config.toml
n_experts = 256
experts_per_token = 6
d_expert = 32
d_shared_expert = 0
hidden_act = "swiglu"
moe_layers = [1, 2, 3, 4, 5, 6, 7, 8, 9, 10, 11]
balance_loss = 0.0176
vocab_size = 4096
optimizer = "cautious_adamw"
max_grad_norm = 1.0
max_steps = 3740
dataset = "wikipedia_en"
Below are experts of layer 5 (counted from 0) of a mixture-of-experts language model. Rows are named gate (a neuron's input weights, with its number), up (a neuron's input weights, with its number), down (a neuron's output weights, with its number) and show model dimensions 0-95. Each number is 128 + 32 x the weight over its row's rms, rounded and kept within 0 to 255.
Before each expert's rows: "raises" lists some tokens whose logits its average output raises strongly, later layers aside; "mostly gets" lists some tokens that are sent to it at least half of the time. This comes from a sample of Wikipedia text that the model never trained on.

# expert 174
raises: "ography", "ered", "ally", "app", "elled"
mostly gets: " ·", " +", " San", " x", " Philipp", " Bul"
gate0 [123 136 156 185 162 147 146 110 149 162 123 132 121 105 116  94 141  86 169 133 154 119  52 150 126 166 194 207 104 170 125 106 130  97 148 147 168 134 138 144 177 139 167 105  90 125 151 180 144 136 123 135 127 144  82 149 118  59 112 120  88  96 183 158 155 180 150 127 107 155  62 105 155 135  74 184 151 103 155 134 179 199 120  79  71 125 153 145 119 152 121 136 156 103 135 130]
up0 [134 130 131 173 191 150 161 132 153 121 140 142 134  75 139 124 176 102 157 126 120 132  52 131 210 137 169 185 117 178 148 115 107 101 101 165 144 113 128 107 146 145 180 128 121 161 189 189 131 124 141 127 142 117  75 132  91  89 111 143 151 134 148 209 126 143 143 119 132 183  90  90 151 138 128 139 131 138 152 144 181 172 116  80  27 105 149 146 156 129 125 156 147 139  82 155]
down0 [155 109  55  98 125  96 117  87 145 130 160 169 131  85  94 161 169 146 141 200 119 108 111 136 158 149  72 129  91 116  63 129 190 109 126 111 107  91 154  86 177 134 143 144 160 145 149  98 133  97  91 106  99 153 121 105 126 168 125 148 109  89 150 139 118 147 120 128 163  59 145 181 101 155  89 183 154 100 151 110 132 163  90  98 123 109 181 199 109 185 130  68 155 143 144 156]
gate1 [149 119  67 161 139 152 115 126 127 163  71 142 153 169 128 175 120 100 152 170 149 116 168  64 200 153 129  97 101  92 180 139 109  97 100 131 106 115 153 156 147 111 106 108 177 180  91 143 131 120 135 128 104 153 114  73  97 110  72 105  65 144 170 107 105  61 146 143  79 123 163 105 133 127 190 140 109  99 164 133 125  62 120 149 164  57 100 129 166 102  98 116  94 109 115 107]
up1 [152  64  66 203 167 132 162 147 170 131 139  86 152 158 152 173 143 147 164 156 105 185 150  86 121 140 132 100  70 143 177  87 111  63 120 108  72  71 186 126 107 120  67 136 127 165 145 145 123 125 108 144  82 103 156 102 119 126  58 132 116 117 158 119  68 161 125 171 102 103 144  99 115 184 138  97  85 126 153 126 104 131 129 143 152  87  95 105 141 158 124 144 106 111 117 165]
down1 [141 136 137 132 191 161 147 141 133 154 112 158 138  79 156 202 174 154 125 157 109 142 105 157 168 192 121 126  90 132 135 186 119 141 200  94 141 125 123 142 132 154 140 125 141 164 174  90  73 121  95 148 147  98 178 136 147  59 107 161 133 170  84 135 171  77 149 128 155 105 114 177  97  80 121 120  55 170  86 102 111 103 100 127 155  86 176 120 100 147 171  96 104 130 121 158]
gate2 [173 126 141 156 108 129 129  94 132 145  85  54 137  56 169  99 125 103 142  94 130 135 108  87 113 152  93 184 103 123 182 136 157 146 129 120  78 175 180 129 136 106  97 114 124 151 151  98 127 177 137 181 120  97 150 113 113 126 102  90 121  82 139 168 116 134 102 138 113 110  90 144  98 196  71 113 177 140 117 113 201 149 110 113  84 148 134 191 176  87  90 115  89  97  67 138]
up2 [154  76 168 160 169  77 158 132 153 127 133 168 134 142 120 143 129 121 135 119 166 126 114 102  63 144 124  99 121 115 188 108 115 140 156 116 117  93 125 158  69 148 168 151 110 106 133 187 138 105  98 137 111 142 166  48 127 146 113  66 171 131 140 112 131 147 184 122 125  99 223  85 136  58 118 149 150 147 155 113 122 139 176 130 121 110  81  64 120 101 139 158 138 136 189  64]
down2 [150 107 144 137 119 122 169 142 119  95 101 111 159 138 147  77 109 110 139 145 165 161 105  78 115 124 131 145 125  95 164 158 139 168 116 114 118 113 114 127  83 129 210 146  70 137  99  93 152 155 155 106 114  85 115 107  90  92 152 132  89 170 177 131 157 135 185 138 115  94 112 151  79 145 215 142 124 121 144 177  92 123 186 117 107  77  58  92  63 109 183 117 178 123 187 122]

# expert 74
raises: "ution", "itions", "ption", "aching", "ition", "ios"
mostly gets: "azz", " Rob", "ñ", " Ba", " Ma", "ub"
gate0 [164 164 103 113 139 125 113 210 134 135 110 170 108 139 138 143 170 147  99 139 191  92 168 127 105  98  96 118 107  77 108  78 153  90 159  57  84 158 120 157 141 183 113 118 131 103  92 140 155 161 132 123 166 199 111 120  97 135 218 118 169 116 174 168 126 101 119 130 154 116 143 102 160 145 114 163 128 115 184 108 168 165 109 134 175 179  73 142 122 121 142 118 122 177  86 108]
up0 [ 72  89 125 158 122  92 158 118 109  57 138  88 122 176 115 145 117 120 168  87 176 134 142 182 136 108 213 150 137 114 143 106  79 167 115  91 107 115 125 170 188  98 148 122  86 157  88 138 158  94 151 108  84  70  90 125 139 162 101  97 147 132 123  88 192 173 112 133 173 139 171 162 117 116 124  96 124 138 160 145  98 108 131 174 113  49 157 108  90 134  96 100 141 150 106 151]
down0 [ 81 113 121 112 151 147 191 172 144 148 171  82 157  85 134 166 176 109 104 133 155 106 117  93  73  66 125 133 172 104 117  85 130 152 118 144  98 192 123  96 167 132 156 133 143 175 164  70 189  81 109 150 159 135 148 101 138 104 128 124 109 159 123 108 159 106 131 128  36 130 112 125  89 148 144 138  94 106 112 121 160 180 136 181 129 193 111  92 105 115 122 190 119  99  78 127]
gate1 [ 90 155 101 127 162  83 136 110 132 109 139 103 196 146 135 143 103 175 136 133 136 133 101 158 122  72 178 164 131  65 117 111 190 131 110  96 133 140  74 111 104 120 200 132 148  86 113 109 141 112  66  90 136 140 103  87 147 148 135 203 106  60 121  92 127 135 138 120 139 139 113 114 130  96 120 197 145 133 172 145 113 222  76  84 164 106 126 123 143 126 167 136 123 108  68 150]
up1 [170  55 123 139 141  93 114 145 137 130 130 129 141 133 104 173 136 118 128 152 162 135 137 134 120 144  75  77 127 155 154 114 115 145 139 121 120 148 131 164 143  53  63 146 157 112 141 133  83  98 164 105 146 142 106 141 112  81 107 139 115 155  90 125 175 120 122 136 113 164  87 151 106 113  65  98  96 147  23 158 138  51 179 145  62 197 112 103  91 109 155 155  77 114 170 121]
down1 [ 89 125 140 132  82  68 114 104 137 103  91 104 121 135 159 112  98 143 117 181  98  45 128 136 146 173  94 129 192 139 139 140  53 116 128 153 126 122 147 127 129 136  81 123 141 123  60 135 148 169 140 138 167 107 190 123 114  74 127  78 144 116 139 158 175 146 117  63 129 136  57  75 155 115 136 138  64 122  86 144 109 115 174  99 142 110 110 142 167 168 172 122 139  92 131 189]
gate2 [102 143 159 138 127 193  83  80 134 103 147  94 151 148  71 145 178 114  65 117  87 114 131 122  94 166 168 113 119 145 118 121 153 154 146  59 169 122 119 101 164 161  62  84  47 133 102 179 146 130 108 189 140 123 177 130 112 165 110  76  64 168 146 107 162 209 126 123 129 128  70 145 104 131 106 119 115 126 146 110 125 154  94 133 134 155 145 127  71 144 159 100 118 107 133 136]
up2 [199  76  84 152 115 161 138 149 143  96 144 170 112 100 149 119  74  96 154  96 136 136 139 127 158 146  54  82 148 167  95 160 136 128  87 165 138 148  63 177  72 141 133 120 178  98 137 148 124 130 130 105 130 119 137 121 166 154 114  84 143 133 119 121 138  53 130 130 124 167 196 211 139  87 121 135  64  90 116  96 130 119  92 123 172 159  95 157 111 144 102 140  98 129  74  99]
down2 [122 144  72  79 101  83 131 112 133 160 134 126 188 181 168 124 210 158 142 124 133  99 158 194 101 123 132 134 174 156 123 101 123 173 147 121  62 110 179 109 110 103 141 106  61 166 115 218 123  90 157 155 130 168 138  88 118 143 126 159  66 121 137 137 136 164 136 152 125 141 179 153 190 171 119 139 160 134 103 114  92 145 103 149 130 138  85 152 168 144 158 131 161  86 149 134]

# expert 185
raises: "eneral", "ached", "aking", "hed"
mostly gets: " imm", "202", "clud", "onom", "184", "formation"
gate0 [170 116 175 105 143 170 104  96 139 141 130 143  66 171 162 112 213 152 186 125 132 135  82 142 138 158  71 160 166 154 160 145 131  88 106 130  77 171 135 110 136  84 146  69 104  95  95 143  99 154 118 113 103  85 232 103 166 132 121 159 101 129 189 127  96 203 146 170  72 124 139 137 151 104 132 169 170 122 127 103 124 130 141 133  99 120 137 145 135 123 163 121 163 135 111 136]
up0 [105  81 134 161 129 210  92 130 163 118 148 141 131 128 147 106 181 116 153 133  76 108 140 121 147 182 103 152 147 143 156  69 161 139 154 116  93 158 127 155  95  98 138 112 126  95  99 217 155 179  55 129 103 122 194 123 168 142 143 172 142 109 118 116  87 171 149 154 130 112 142 103 188 176  70 158 174 124 130 103 147 126 116 116 136  89 161 103  75 187 160 114 102 144 142 154]
down0 [184 128  74 164 130 125 139  59 116 190 104 201 172 162 122 113 125 149 117 156 155 158  79 146 114 166 114 110 152 133 165 106 141 112 107 115 150 139  98 108 130 161 173 156 119  80 166  74 162 162  85 142  90 112  82 111 160 155 104  82  96 157 136  99 103 162 125 100 128  87 143 145 190 101 167 165  85 160 108 173 152 103 119 175  99 131  53 121  88 123 116 122 171 107 108  97]
gate1 [111 157  68 146 153 101 120  47 176 125 190 175 146  74 163 114 121 162 110 132 162  86 169 129 105 141 108  88 168 132 125 105 133 107 119  63 137 123 152 127  76  90 137 177 148  82 140 144 176 132 111 126 132 139  87 135 130 167 105  92 149 161 114 130  46 127 100 116 145 119 154  96 194 126 122 118 168 123  98  76  94  97  89  81  95 102 167 122  65 112 140  97 119  84 105 138]
up1 [109 156 145 141 164 100 122 118 146 153 196 163 155  81 192 107 208 145 109 150 134  84 177 114 192 130 136 135 163 121 119 142 170 139 143  85 166 115 153 176  77 143 151 115 140 102 128 156 135 128 120 137  95 196 164 144 114 160  96 126 186 161 111 142 109 169 119 136  93  96 107  70 161 106 133 129  92 135 100 142 123 125 129  92  93 117 186  87  47  83 139  62 128 105 130 101]
down1 [148 139  75 114 123  96  88 172 135 159 178 110  79 173 182 103 136 130 132 138 147 167 126 153 178 144  95  76  76 157 121 163 150 158 131 120 112 172 162 156 122  74 148 121 132  75  84 138 140 152 187 162 117 171  70 175  98 125 118 135 101 101 144 127 154 105 104 127 131 163 127 119 116 183 152 124 146 100  84 144 141 110  43 132 109 137 218 138 175 128  84 109 130 154  80 155]
gate2 [ 84 113 127 110 143  86 105 125 127  84 160 137  69 168 151 117 109 125 162 142 125 137  75 128 154  90 162 181 159 110 170 114 171 115 108 110 103 105 121  80 127 162 161 152  79  75  72 114 146 131 165 158 154 121  97 121  97 136 178 114  87 213 179 123 136 165 121 182 166 134 154 130 143 124 112 181 184  72 140 113 137 111  72  96 123 114 150  96 109 154 129 158 176 176  92  76]
up2 [166 149 162 150 125 172 122 196 116  93 129 149 151 185 120  85 111 145 111 138 124 157 129 198  96 147 102 122 134 101 136  95 119 162 102  91 129  92 146 176 136 200 141  84 139 141  40 121  63  88 137 131 171 157 118 152 158 154 126 151 169 124 103 158  70  82 136  69 101  79 127 114  77 171 115 158 111 118 106  91 138 102 150 149 133  99 106  80  81 112 161 105  78 131 104 145]
down2 [111 109 146 157 175 147  68 166 156 151 139  93 159 104 128  94  74 127  60 115 189 101 128  53 182 130 125 113  86 129 180 120  87  93 157 144 113 121 129 137 130 117 124 115 166 143 127  96 164 122 155 184 152 182 208 158 106 114 130 158 215 135 130 122  88 112  74 113  96 146 115  60 109 133 112 118 146 133 162 145 171 127 146 143  89 120 117 167 115 152 167  92  93 103 132 156]

# expert 57
raises: "hest", "ke", "ks", "hes", "here"
mostly gets: "eek", "read", "ck", "ink", "ight", "eel"
gate0 [152 129 165 178  97 119 123 109 158 194 125 152  91  43  99 123 116 181 137 179 171 122  98 138 144  70  49 119 122 168 160 161 101 131 130 135 121 148 124  75  81 110 206 128  72 142 137 197 166  92 122 157 142 110 100 144 112  63 153 108 138 138 119 135 142  90 137  72  86 122 121 145 154 119  90 115 107 134 151 120 134 117 155 157  99 123  91 166 100  85 177 107 100 141 153 115]
up0 [182 103  99 119  56 140 154 127 116  77 125  82 125 150 125 119 186 120 120 170 131 133  90 173 152 180 121 125 103 152 121  26  93 142 137 140 151 171  95 101 123 150 151 112 111 144 118 131 103  69  99 166 168 119 126 143 181 134 102 212 119 112 134 111 146  56 157 161 124 170 138 122 186 109 139 146 150 114 119 110  71 154 111 107  82 127 115 141 110 115 162 197 144  98 156 164]
down0 [115 134 129 146 133 130 136 176 141 123  47 171  70 150 136 162 129 134 123 134 110 115 204 135 165 176 110 111 145  97 127 157 145 117  96  79 130  40 152 177 108  45 111 111 149 117 155 118 174 135 136 156 131 103 167 108 136  46 153 134 158 104 133 137 131 143 119  93  70  98 131 132 126 169 158 103 135 105 106 143 173  86 122 127 167  55 120  96 107 111 148 111 145 198  99 160]
gate1 [136 129 165 114 145 154 111 159 136 161  88 123  90 113 149 103 120 173 123 162 122 122  80 129 185 142 135  48 161  39  70 173 184 111 118 128  69 106 125 151  93 141 165 115 147  89 123 118 170 116  87 160 120 152  65  96 196 133  96 132 125 129 114 118 123 168 116 154 195 110  93 128  65  63 130 137  84 139 167 143 163 125 131 129 158 128 138 126 132 164  82  99 138 113 103 172]
up1 [122  86 112 132 106  55 125  93 106  85 149 164 132 126 117  68 169 102 114 158  87 131 108 103  94 147 134 163 146 129  80  98 102  66 129 185 197 128 131 126 101 120 110 138 102 183 110 172 137 143 110 126 117 150 176 129 118  96 116 162 147 127 122 119 129  67 147 131  74 138 173 120 126 235  86 140 196 147 123 183  87 137 105 144  66 125 123 121 111 124 113  71 119  92 110 136]
down1 [144 104 133  83 120 104 137 147 148 111  53 144 120 178 235 118  97  90 127 128 122  87  48 160 107 112 132 175  63 144 120 115 122 123 151  91  88 136 135 129 163 165 102 187 112 123 119  86  89 157 184 157 172 109 119 113 123 149 163 131 138 120 108 109 131 134 103 134  94 120 175 164 135 119  85 103 158 129 144 108 159 130 138  76 203  96 140 136 120  66  80 118  83 165 107 136]
gate2 [197 162 120 139 120 206 118 162 152  91 161 126 127 160 157  95  97 110 140 172  70  69 128 114  96 170  80 112 131 142 112 119 115  57 126  95 110  97 113 175 116 138 103 135 166 135  95 148 116 106 146  60 114 140 131 141 117  93 163 127 102 120 139 154 109  77 166 142  69 141 130 109 131 210 116 134  84 124 131 200 107 139 188 117 137 121  77 188 121  81 133 116 157 158 107 104]
up2 [ 79 173 153  55 167 148 174  65  96 156 155 124 127 121 116  86 123 132  95 131 177 145 127 132 106 169 101 107 150 119  82 144 150 165 170 164 108 144 122  94 139 105  96 157  77 115 159 197 144 101 159 123 119 105 120 151 137 133 114 158 177 120 106  80 146 195 101 155 163 137 123  77 168  74  99  89 142 181 128 112 103 123 136 121 166 160 167 125 113 190 150 139 148 102 210 146]
down2 [138 148 124 174  94  99 137 125 158 114 107 148 116 177  74 113 169 162 106 145 104  89  79 137 110 112 119 150 142 168 110 137 142 154  93 129 128  91 119 103 122 118 109 160 102  87 148 174 130 211 144 136 142 117 147 141 180 122  73 146 152 141 137 172 154 101  85 115  79 169  95 119 176 161  94 137  99 118 165 132 155 163  85 128 109  34 168  62  71 120  70  99 131 156  69 149]

# expert 250
raises: "ources", "our", "ands", "ore"
mostly gets: " el", " capt", " es", " la", " sett", " surv"
gate0 [103 100 105  94 128 201 160  97 128  85 139  87  71  85 163 102 117  72 126 160 117 119 130 157 168 149 180 117 147 153 126 130 161 177 232 163 173 121 138 141 117 122 119  86 119 138  81 137 113 129 106 116  92 120 179 145 137 125 152 121 162 187 155 131 134  98 101 138 179 148 135  84 162  96 102 147 197 157 129 127 110 153 103 103  86 119 176 104  81 125 144 134  63  88 144 167]
up0 [ 98 173 146 155  72  77 154 139  61 137 116  91 116 105 168 153  92 181 143 131 186 154 177 103  95 122 117 148 139 141  79 135 146 124 166 156 105 152 121 170 137 102 110 146 106  83 137 129 111 105 188  83 122 145  74  99 131 132 124 137  59  73 122  94 166  99 136 107  88 140 130 120 109 120 215 120 149 144 103 117 211 100 131 114  99 152 105 202 140 150 161  98 126  93 126 105]
down0 [158  69 115 101 155 131 118 128 122 128 166  94  83  89 136 120  60 134 108 118  92 146 134 220 178  84 116 158 119 110 125  61 125  73  93 159 124 132 135 124  77 154 147 143 140 137 126 114 155 109 160 133 130 135 192 107 109 178 161 152 181 128 130 193  95  78 154 106 168 117 160 154 132 178  72 145 119 151 185 131 137 120 106 153 138 152  62 152  91 121 122 160  62 132 137 142]
gate1 [ 86 100 124 104 157 123 115 115 123 138 178  92 125 122 160 158 153  79 166 117 145 140 140  47  94 148 154 155 162 169  48 162 103  88 121 137  71 126 132 167 136  93 126  92 137 131 162 128 161 124  96 142  95  88 129 109 130 148 100 126  94 114  57 133 176 117  70 110 138 132  96 131 142 205 130  95 101 163  82 172 156 109 155  56 118 171 147 131 114 107 115  70 114 161  76  94]
up1 [143 151  84 199 104 116 153 124 125 123 195 109 128  77 124 117  53 118  67 121 131 160  99 193 173 106 107 107 113 153 113 145  85 156 131 176 128 103 155 130 109 177  82  65 106 152 123 136 146  95 128 108 133 103  59  95 140 114 116  93 176 136 106  97 129 156 122  87 177 154 118 127 130 119 144 122 103 137  61 133 150 150 121 116 175 161 124 175 139  83 117  43  89 112  86 129]
down1 [ 63  34  73 107 131 146 131 167 153 149 102 107 140 111 192 102 124 111 151 116 106 132  91 150 146 150  87 102  96  97 168 170 117  95  93 135  88 163 111 157 138 101  91  92 162 137 143  84 140 113  96 139 180 158 152 162 153 135 120 197  89 110 100 194 116 125  75 132 145 181 115 167 122 151 118  90 116 106 124 185  64 131 120 147 111  59 135 133 130 115  88 130  86 153 133 111]
gate2 [125 138  78 135 129 105 101 145 110 135 103 130 100  93 144 164 162 126  61 176  98 111 121 137 117 152 114 157 123  73 142  88  58 125 135  79 107 141 105  85  75 198 107 186 106 106 201 137 119 118 129 122  60 159 123 134 162 174 186 146 146  54 101 142  91 178  86 158 148 177 149 121  80 110 148 111 117 166  93  87  91  97 134 122  82 142 100 132 148 111 150 126 119 101 112 110]
up2 [136 108 169 137 152 193 110 223  97 124 119 122 126 150 112  77 157 109  78 177 114 164 151 151 187  79 154  70 156 152 173  80 124  90 159 148 102 115 120 102  93  81 110  91 167 108 109 162 128  93 139 111 111 126 143 114  77 171 170 106 119 111 128 103  50 122 161 126 148 159 151 124 120 127  99 155 127 138 116 127 163  92 137 193 108 187 131 118 156 151 172 105  80 117 123 175]
down2 [187 101 101 174 120 136 130  95 198  92  86 116 146 115 124 204 140  91 113 142 153 117  95 172 155 124  91 123 153 145 110 133 147 132 137 163 138  37 111 117 122 186  92 125 202  96 188 180 109 106  74 160 148 116 162 125 100 147  62 130 130 140 156  90 123 135 116 141 132 137 117 126  96  98 151 150 171 182 150 131 199 136 159 145 128 187 133 120 109 175  98 137 105 165 136 129]

# expert 239
raises: "er", "ers", "ing", "er's", "era", "eration"
mostly gets: " Ell", "eek", "pisode", " Kenn", "ff", "BR"
gate0 [117 140 142  90  78  83 215  62 134 164 143 126  97 123 130 114 136 149 151  87 156 125 131 133 165  81 131 112  90 141 139 140 147  73  82 124 147  33 122  81 137 141 103 106 153 124 171 140 190 116 127 220 162 130 148 120  60  77 127  78 175 120 127 133 169 119 153 102  79  93 127 134 110 164 118 116 136  79 100 125 132 149 161 117 114 115 144 143 140  91 126 135  99 170 165 103]
up0 [147 124 143 109  76 173 134 135 187  98 206  85 169  59 173 119 151 129  77 101 174 130 141 134 115 143 157  82 109 151 125 120 105  96 103 119 104 162  95  85 167 123 143 127 167 111 157  80  93  72  89 148 108 123  93 113  73 132 130 179  58 134 107  88 128 155 101 128 125 134 153 118 102  70 123 163 151 138 128 154 167 114 167  95 217 141 104 101 101 147  99  91 125 118 145 151]
down0 [125 139 110 137 125  74 197  23  88 168 126 155 115 168  91 137 168 182 140 171 137 126 158 141  98 149 158 136 149 129 136  47 153 161 122 133 136 114 149 137 125 128 148 135  89 123 159 147 105  86 178 120 123 113  97 142  72 121  93  96  81 171 166 178 117 123 111 137 128 189 102 130 124  82 132 128 150 123 145 100 189 140 154 167 106 128 159  88 124 135  57 103 132 124 160  59]
gate1 [ 95 120 156 135 129 173 150 125  91 132 153 138 155 111 128 117 100 163  90 100  78  99 115 179 141 192 153 108 131 151 119 134 105 166 182  60  92 125 187  81 127 182 194 129 137 154  89 137 138 114 161 149 134 113 121 162 130  95 174 161 122  99 150  81 204 184 154 162 137 101 153 141  93 135 118 128  85  94 161 153 102 156 134 139 144 148 150 133  68  38 138 161 145 129  88  95]
up1 [175 155 128 122  88  50  76 147 152 156 103 136 120 135 126 150  98 108 126 141 176  93 106  87 100 130 166 165 117 158 119 149  99  88 107 190 170 144  54 166 126  56 157  56 137 136 166 124 143 181  87 159 133 145 139 100 154 107 155 135 124 137 133 127  52 122 116 112 106 130 103 130 168 123  78 133 132 111  93 113  56 125 129 133 177 122 160 147 166 140 125 100  50 104 147 104]
down1 [145 139  91 200 106 122  87 148 119 123 150  88 112 123  97 154 104 145 105 180 107 103 106 195 167 145 126 175 149 166  96 144 136 174 164 139 163 131 159 161 193 153 171 136 150  56  75 141  83 144 189 105  94 144 165 124 103 137  99 123 148 146 193 108 112  87 135 107 108 126  65  61 108  76 138 135 174 141 139 117 125 111 119 116 138 154 130 150  74 118 103 176 113 126 180 156]
gate2 [140 162 168 140 127 152 147 137 152 142  93 209 135 111 100 158 145  70  86 134 178 104 112 127 102 128 116 104 152 165 124 151 133 157 130  94 143 116 162 154 126  83 155 156 123 132 147 114 200  96 140 139 197 125  98 205 155  86 158 111 131 130 134 149  46 186 145 118 108  68 138 143 123 142 148 125 152 147 179 209 132 148 152 129 116 103 149  88 124 172  90  69 101 178 141 147]
up2 [139  71  83  64  54  89  42 145  93 136 155 106 159 138 102 107  93 153 196 120 148 171 188 173 139 101 174 112 154 142 173  61  80 109 101 159 119 116 116 119 158 140  84  97 111 125 111 119 124  98  73 156  91 174 121 136 183 119 125 119 116 135 116  96 109  98 102  85 134 167 123 161 101 152 127 143 135 183  97 139 137 105 163 166 116 164 125 149 101 122 158 165 101  98 124 141]
down2 [142  70 135 109 113 147 140 137  92  78 146 151 116 119 137  68 174 100 130 128 153 145 117  61 138  66  73 126 126  89 193 140  94 122 139 111 116  87 125 125 115 118 182 125 154 169 124 139  76 193 101 129 116  83 109  77 181 127 145 129 121 176  98 157 131  61 131 144 126  46  94 157 100 148 157 136  83  64 119  69 153 128 116 153 125  99 130  98  90 112 131  73 134 108 122 160]

# expert 99
raises: "struction", "ane", "ilities", "ans"
mostly gets: " died", " born", " her", " returned", " gradu", " married"
gate0 [103 163 162 116 175 116 179 132 135 153 152 109 100 111 145 139 145 117 128 139 118  64  25 150 124 123 102 160 107  97 124 149 159 132  76 158 106 133 134  99 117  59 113 191  70 100 149 141 152 124 120 163 145 138  82 127  62 108  95 103  88 118  81  75 107  98 163 125 125  70 102 170 154 104 106 159 171 127 151  85  90 165  84 169 140 137 181 121  93 141 144 124 100 169 162 145]
up0 [123 191  84 165  82 110  74 136 153 123 158  70 134 152 107 127 120 113 111 161 152 158 176 126  91 121 119 161 127 157 104  94 125 104 150  94 164 116 123 186 158 150 127 114 159  99  64 125 104 117  79 102 109 124 186 128 147 142  96 124  94  94 124 174 168 183  59  87 144 162 143 109 140 192 139 131 137 100  90 113 164 102 200 113  98  75  77 168 132  73 112 130 168 125 109 129]
down0 [168 118  98 195 148 194 149 104 129 104 110 166 111 200 140 100 147 145 131 109 116 113  82 123 157 104 130 158 103 137 144 115 137 155 152  88 104  95  83 119 185 167 163  52  81 120 129  89 165 170 117 161 104 177  83  93 159 158 127 105  68 187 145  87 130 127 161 134 172 147 135 107 128 149  76 122 119 100 179  96 143 122 147  88 122 109 151 141 150 135 179 153 173 110 185 168]
gate1 [150 119 105 148 114 141 146 170 158 137 168 128 158 163 129 128 136 121 114 134  78 118 122 136  78 147  76  80  85  85 153 171 104 169  88 136  68 164 179  93  83  50 150 131  66 133 170 166 149 119 104 100 180 134  90 165 144 149 161  95 161  50 171  90 100 123  71 124 160 161 157 125 139 139 130 123 135 109 105 125 111 167  99  93 156 155 134  82 124 113 144 130 168 181 140  81]
up1 [103  88 170 138  75 196  92 169 191 116 144 125 140 153 141 115 135 160 101  67 166 144 155 122 112 129 127  71 120 138  92  84 146 176 131  93 112 163 124 108 119 139 226 142 183 127 139 162 174 182 178 148 180 127 135 149 113 187  91 114 130  98 113 130 160 162 132 186 111 106 126 133 157 112 143 129 106 104 112 172 182 150  96 132 159 131 128 114 126  88 121 172 193 163 112 117]
down1 [143 145  95  78  95 130  90 148  79  78 129 114 153 186 123  98 142 114 136 140  61 152 194 139 163 110 133 139 151  98 153 142 131 113 138 137 133 129 151 122 165  99 108  93  78 129  93 142 187 184 117 102 114 143 131 132 181 151 142 168 166 205 152  69 108 167  71 112 108  92 197  97 155  93 110 113 131 185 113  94 138 137 157  83 117 147  84 173  98 151 151  89 173 141 141 102]
gate2 [119 140 120 102 121 112 108  90  89  42 171 152 171 125 122 121 195 127 143 173 104 108  93 133  75 173 144 128 134 164 114 183 129 162  94 114 172 149 135 142 126 166 139 173 115 169  70 152 102  58 120 120 114 176  99 177 174 173 142 102 139 152  58 167 153 143 139 100 136 173 163  92 141 108 118 127 129 159 119 126 164 135  68 163  78 126 136  88 107 122 163 157  96 112 178 106]
up2 [121 135 142 125 130 162 105 125 111 157 148 164 184 121 113 114 160  17 134 137 115 111  97 118 166  74 142  63 107 133 143 165 115 177  93 161  93 150 111 137 221 135 172 105 120 116 104 128 141 112  59 131 100 162  90 100  94 180 133 124 148 135  76  98  96 100 166 102 148 191 154 117 177  85 163 115 155 126 147 133 117 185  97 168 102 134 127  87 108 143 164 121 159 149 135 135]
down2 [156 168 156 135 145 134  96 157  66 192 134 105 140  66  68 166 143 115 162 107 144 156 150 153 137  98 141  99 182 158 167  45 107 130 116 109 107 171 137 161 128  72 193 106 190 140 169 163 161  89 153 147 162 109  82 125 121  98 137 112  94 132 121 166 160  82 141 128 105 136 133 138  78 171 165 186 146 140 138 103 136 108 139 111 151 101  80 152  54 133 140 116  91 133 120 111]